Below are experts of layer 6 (counted from 0) of a mixture-of-experts language model. Rows are named router (the router's row for the expert) and show model dimensions 0-63. Each number is 500 + 25 x the weight over its row's rms, rounded and kept within 0 to 999. Numbers have three digits each.
After each expert's rows: a language model's description of what the expert responds to; "comes before" lists some tokens at least twice as common just after its tokens as in all text. This comes from a sample of Wikipedia text that the model never trained on. Tokens count by the router's weight.

# expert 59
router:489516509541506528511523492482502490522481502505500522492509533491489488519498481472441469464513478471485515507483582509489531468476504473539466549518532503537521489475502477521481488480479514
It responds to: Taxonomy and coordinates. Taxonomic suffixes and ranks in species infoboxes, such as idae, inae, Animalia, Genus, plus digits in coordinates, GNIS IDs and authority years.
comes before: "\n", "9", "8", "7", "\n\n", "idae"

# expert 22
router:477508496479509481482541495471516501480437526506478491494534509487515476515483462489473477509506531491506460491514589536540498502494454503468453474497484493520478496460498477543493508465514454
It responds to: Paragraph and heading ends. Line breaks ending paragraphs and section headings, such as a sentence-final period before a blank line and == or === closing a heading.
comes before: "==", "-", "The", "===", "In", "|"

# expert 62
router:465538519490524497533523484480501482502508498539514495511510506454509515483470491491503527512478487517538493528519479489487478515506505498479530494494514477452458474560515463537505518516479531
It responds to: Past participles. Past participles and past verbs after "was", "is", "been" in passive clauses, such as used, released, known, published, built, canceled.
comes before: " by", " in", " to", " as", " on", " with"

# expert 53
router:543495529544483523509469515515462497517455480514514518460512475498494500458520477500501472493473476493504550496466480466530553501457537476515515505518450496518514505537535503502489505464550541
It responds to: Sports results tables. Table cells in sports and tennis results, such as pipes before arena names, closing parentheses after stat leaders, attendance digits and surfaces like Hard.
comes before: " |", "–", " ", " –", " |\n", " ("

# expert 35
router:480535521541470524452490490464527508472478480522510512526528450497510523460512506520531521491510463535535499497481474510513431469478524455468545527478544464464485502473505480526497516514476531
It responds to: Infobox field names. Field labels and values in infoboxes and credits lists, such as Position, Shoots: Left, guitar, vocals, basketball, and -ing or -ed endings.
comes before: ":", "\n", " by", " career", "==\n", " and"

# expert 49
router:537506492526454516475545504501529489478462509548527470508496539507491507491475462493467452487504512472482497482471580515543522468475435494506492493510470466550505512428468529484478538476524493
It responds to: Digits in tables. Individual digits starting numbers in table cells, dates and episode lists, e.g. January 16, row numbers 30, 84.
comes before: "0", "1", "9", "5", "3", "2"

# expert 31
router:479510518502513472470484503516530489489507484523543550506473497496486489487484508508499456505518472441520484507463543562476530449476463502507517499549487516474517557485485493458457479503528514
It responds to: Chart and table entries. Cell-opening pipes and abbreviations in music chart, review and race tables, e.g. US Billboard, UK, RCA, NEMCO.
comes before: " ", " Party", "$", " Billboard", " |\n", "R"

# expert 8
router:478512514523484528466472484463556506471499493565516494499530519511553538537457473504485482529497576441505525492477520518516526524492499461498501523502470497471531508473508502479480516492516548
It responds to: Digits, spaces, hyphen pieces. Mid-number digits in years and tables, separator spaces before numbers, opening parentheses, and hyphenated pieces like -le in Nogent-le-Rotrou or team-leading.
comes before: "1", "0", "2", ".I", "ft", " -"

# expert 56
router:502491516517443562501497513517477485484536501526520494507466451500466492483519513487496463486461464487477476489476564493506520457454502491502495543516527477494524504492510540474498466455444502
It responds to: Athletics results tables. Numbers and entries in sports results tables such as race times, marks, nations, events, e.g. "3:57.7", "7.89", Chevrolet, Women's singles, dashes.
comes before: " |", ".", " |\n", ";", ":", "4"

# expert 28
router:459509497484530495526539514486462515517496509502520494539506499471506526508494505508528520483436494506522462542525464483495508488496528519500477490483490476469444500533510480532536530521455513
It responds to: Main clause verbs. Main verbs and auxiliaries right after a subject in narrative or descriptive prose, such as fell, took, began, held, was, very.
comes before: " to", " in", " a", " on", " by", " the"

# expert 24
router:474469486538506507455492487545472510530501507435504498488494513486541483470505508502463503513503545481511449561505488536487540476489487500524522465532517497445489486478544452470488496527453508
It responds to: Census and demographics prose. Articles, pipes and place words in population and census passages, such as the, rural, local, sq, and pipes in population tables.
comes before: " ", " population", " village", " district", "%", " −"

# expert 17
router:479529500500519497477493472500494493504496504525479494477487478505511496536507512468507538498520538520514483495499484484515468486495526478507463491540524504518464532463499490459526507508500488
It responds to: Numbers and counts. Number words and digits, especially the year digit in "the 2020 census" and counts like two, three, several, many before nouns.
comes before: "0", " years", " m", "5", "6", "4"

# expert 32
router:521502544493458509491473482492520461463458462479522462526517500488530531469511510542505519494486497478493541491469482530521518500474538488522543538510537486513511498493519501511479464492510550
It responds to: Sports competition terms. Sports and election vocabulary in results tables and game reports, such as touchdown, Racing, NCAA, Pts, -yard, conference, matchup, turnover.
comes before: " |", ")", ";", " |\n", ":", " ("

# expert 18
router:530509459477474511496473515527495519534444489527502531485454499541519463528511481492499524488512532436484528457533454498435509531526501501524507515490461537520504455504499525514464517514484495
It responds to: Romance name endings. Final vowel syllables in Italian, Spanish, French or Portuguese names, often before a comma or bar, such as -na, -ra, -ina, -ida.
comes before: ",", "\n", " (", " de", "'s", "ire"

# expert 42
router:488497509502520500488500487506480495504550457507498522475526513486491537518465464519474479517501467450465504507514523511472515500451502492527512493472455514495496519492470490540508495459510519
It responds to: Opening brackets and quotes. Opening parentheses, brackets or quote marks after a name or term, introducing born dates, abbreviations, author names or incumbent notes.
comes before: "1", "born", "2", "age", "S", "aged"

# expert 15
router:455542501453520505543465513506505479497512484508472528531493481492500488553517507466529513489494496505535474525547513475447484527527511450463511499498526454519463493529475558519514516528474467
It responds to: Copula and main verbs. Forms of be (is, was, were, been, being) and similar main verbs like comes, came, seen, right after a sentence subject.
comes before: " a", " the", " not", " also", " in", " located"

# expert 63
router:484489482465522484480546478506509518461502516500484482486498538522490526507491446502489466483479513491437468491532522529541511524479454493480472460479485520451513505497482460539542508515524490
It responds to: Line and sentence breaks. Line breaks, periods and paragraph breaks ending sentences, headings or captions before tables, e.g. primary election, 2004 followed by a candidate table; also that.
comes before: "-", "The", "==", "In", ",", "|"

# expert 39
router:537568516531452524502529512484517486465460489517510494520514470509473460501510513452521530470486486514492454444460522509502497464482497518526492545476499497464511536474518495513471464479467493
It responds to: Infobox field labels. First word of infobox or table field labels after a dash or bullet, such as Total, First, Died, Coordinates, Key people, Career record.
comes before: ":", " place", "\n", "2", " /", " Apps"

# expert 2
router:456532458478533485487485514515477474506547499518466472472511510536498499517494473492527521523503472520504483454500488475493450525482522460469461481486531518503474501515503524523534482546499474
It responds to: Clause-linking conjunctions. Conjunctions and commas joining clauses or predicates in narrative prose, such as "and", "but", "or", "then", plus sentence-subject pronouns like He, It.
comes before: " was", " the", " is", " and", " but", " a"

# expert 40
router:507565486529457521537515528543525449497483495477558516527479500497495458508502471493500472501461536522499491507509513515495505479534472489531486508518474490510518533464491519458506514475492524
It responds to: Digits in tables. Single digits and spaces inside numbers in sports tables, coordinates and statistics, such as 8 in 57.583606°N, –, minus signs.
comes before: "3", "1", "0", "4", "2", "5"

# expert 5
router:496483511523473506479496528553525539459496518527515528502499485465500488505471469508465482473483490482488465494509580504559499476473449493517522515536516462537510541457474516467484473489485496
It responds to: Music track durations. Digits and separators in track listings and chart tables, especially song lengths after a dash or pipe, e.g. 3:41, 4:10, Billboard.
comes before: ".", "3", " |\n", ":", "4", "5"

# expert 36
router:492519499518445451482508534517536474509512500448513535503483530509481523538493447491494497501500510509492496524502565512495464536483463532517491478472476537481500517478506502481489530484532481
It responds to: Spaces before numbers. Space or en dash tokens right before a number in dates, year ranges and score table cells, such as born 4 November 1974.
comes before: "1", "2", " map", " Added", "aged", "born"

# expert 48
router:554533487508471469499498485537514466485466490490494473457550496519494500499545490507540482495466513512501504477474503455532473485500507511528492502500489499527497518521500528475511511517492509
It responds to: See also and table starts. The word See in "See also" section headings, plus pipes and commas after dates in table rows and list entries.
comes before: " also", " ", " W", " L", " ESPN", " October"

# expert 27
router:509543474524500462495490477455481494530459489494511455517496472501457483545470472504490479516467514496527513527510526492491445474515472488520504491489460514528477544498504475505517503539494482
It responds to: Infobox colons, sentence ends. Colons after infobox field labels such as Position:, Height:, Elevation:, Record:, plus sentence-final periods, paragraph breaks and table pipes.
comes before: " ", "==", " The", " UTC", "===", "|"

# expert 33
router:524514479529466528502520525498494492499487496530537513511453500493483544572488484502520479477487528507482475511485549514533515515469449527496467521510483484506468518476474541483495533493521510
It responds to: Digits in coordinates, scores. Decimal points, digits and signs inside numbers, especially decimal map coordinates (49.1069°N 1.3344°E), percentages and dash-separated scores like 2–0 in tables.
comes before: "1", "0", "2", "6", "8", "7"

# expert 11
router:485502526486511501489498531503479473518510487551497495458499504493522470479504488522505501547489524509477477498464500506469512513491491490489485487535532461526554465481529501477481514504496469
It responds to: Table cell pipes. Pipe separators after numbers in data tables, such as climate averages, sports results and vote percentages, plus semicolons and %; tokens.
comes before: " ", " —", " .", " −", " +", "."

# expert 43
router:504507534498523539467517471521467513566544464488532547476471516475538497460507500508500519510469526460497474535515535507452496515504503493492493451521512482511497521486528472467482484518518450
It responds to: Units and demographics. Measurement units and figures in geography and census text, e.g. km, mi, million, °N, per km², population table rows.
comes before: " ", "^{", "%", ".", " (", ".\n\n"

# expert 7
router:507547505492466515484480510502514533507496505482498517483483523554540503498509474472530506491512556509510469461467563511531526505494512456505520519534495481471528521498492504466494544469506498
It responds to: Mid-name letter pieces. Single letters and short pieces inside proper names, often French or European, e.g. New-n-ham, De N-iro, Des-j-ardins.
comes before: "2", ".S", "ard", "au", " York", " Wales"

# expert 21
router:471503533480498524508503464490522481500474527483523501518532482515503540480507524560476506499458480506536492505509477509495462540492528508486539504478529521466456500527530509515472498513465514
It responds to: Activity words and -ing. The suffix -ing and activity nouns or participles like based, located, worked, played, training, management, usually followed by in, on or at.
comes before: " in", " on", " at", " for", " with", " of"

# expert 25
router:544543520497520507516496485480475488459512476564475481507501445526469483510519502476525473533471500547532464507496496468531488497501526524514503474503462505487534521512475491485510495518466477
It responds to: Results table pipes. Pipe and list markers opening rows in sports results and medal tables, plus verbs like won, finished, defeating.
comes before: " ", " Gold", " Bronze", " Win", " Loss", " Team"

# expert 51
router:541519479542438524493508508493477440507530506487524486497475504524452513539519489514510476544471475513491462510487586529529495446463478492541497510510486540529499502464513504469483518452496485
It responds to: Names and cells in tables. Name fragments in sports tables, often Slavic or foreign given names (Nat-asza, Dod-ig, C-éd-ric), and spaces before numbers in table cells.
comes before: "1", "2", "3", "6", " |\n", "4"

# expert 38
router:530431485474561478486481505513526554511522500497470521479506511511518524527497489445458481500511513467488471492534514502517510474504479490463469425472493479470493493456469479526522509475523478
It responds to: Quotes and paragraph openings. Opening quotation marks, colons introducing block quotes, paragraph-ending periods with line breaks, and words opening a new sentence like "The".
comes before: "The", "==", "-", "In", "===", "the"

# expert 61
router:545500511540436511480495492522490432487508505531538485485530493482456486511520489514469460507493476506470514530470582513541529476460500484502496535511459492527483534443486495451502506478490474
It responds to: Scores and records. Digits and letters in sports scores and results tables, e.g. 20–25 set scores, W/L game results, coordinates, years.
comes before: "0", "5", "6", "–", "3", "4"

# expert 12
router:471485528506516480521507493466511483512546502481492468485488484474526539505487486534493545510484493482533479536520477495512481525460492518552532462522531480446482487512516476530458536497491516
It responds to: Biographical action verbs. Past-tense verbs after a subject in life narratives, such as began, served, moved, returned, plus word-initial d after he or to.
comes before: " to", " in", " the", " a", " on", " by"

# expert 58
router:473504514562530541488505513541474464528506485454543514486496499469502494473512484480509510537483494486499459528478513542475521484472502509544494494513479480473504520529510496447459525538486495
It responds to: Census and tabular data. Table pipes and terms in census, geography, election and asteroid tables, such as Elevation, Population, /km, ″N, MPC, JPL, %.
comes before: " ", " /", " population", " Turnout", " %", ":"

# expert 29
router:522470511487498514511529514522536501478462466487513499521511490495494496491493486459500518510491506468526531478495493516474537512532548525477471488447539476444484471491502529463499488512541535
It responds to: Institutional title nouns. Capitalized nouns for offices and institutions after the, such as Minister, Court, Government, Battle, plus "part" in "part of".
comes before: " of", "'s", " for", " was", " election", ".\n\n"

# expert 45
router:483567462544488509488529530530515512553545475484534525529477512468527520532486464480491510532483508513513470528517556506486452517489497497543478467463498527511501530509522502488502509486483459
It responds to: Space or bracket before numbers. Space or opening parenthesis just before a number in measurements and tables, e.g. 6 ft 0 in, sq mi (8.34 km, density (94/sq mi).
comes before: "1", "2", "3", "4", "5", "6"

# expert 46
router:475489489461471493510522498490534538529490497505503490518472528546511531479540490518448486504514464493521499455472522491494520526566512498454495506511491491496521473517480505496488498519505543
It responds to: Romance-language word pieces. Word pieces inside Spanish, Italian, French and Romanian names and titles, such as ion in Internazionale, ra in Nuestra, ía, ère.
comes before: " de", ",", " (", "\n", "i", "a"

# expert 30
router:545518493491516517481493538509520491486518435523507522450476463507488457515519546471535462529469501490490479509485516492509498502480472508531511497509489468517538531475515513493504515531454483
It responds to: Sports results tables. Pipe, semicolon and dash separators in sports results tables and lists, plus country codes and words like medalist, JPN, GBR.
comes before: " ", " —", " Final", " +", " Votes", " Length"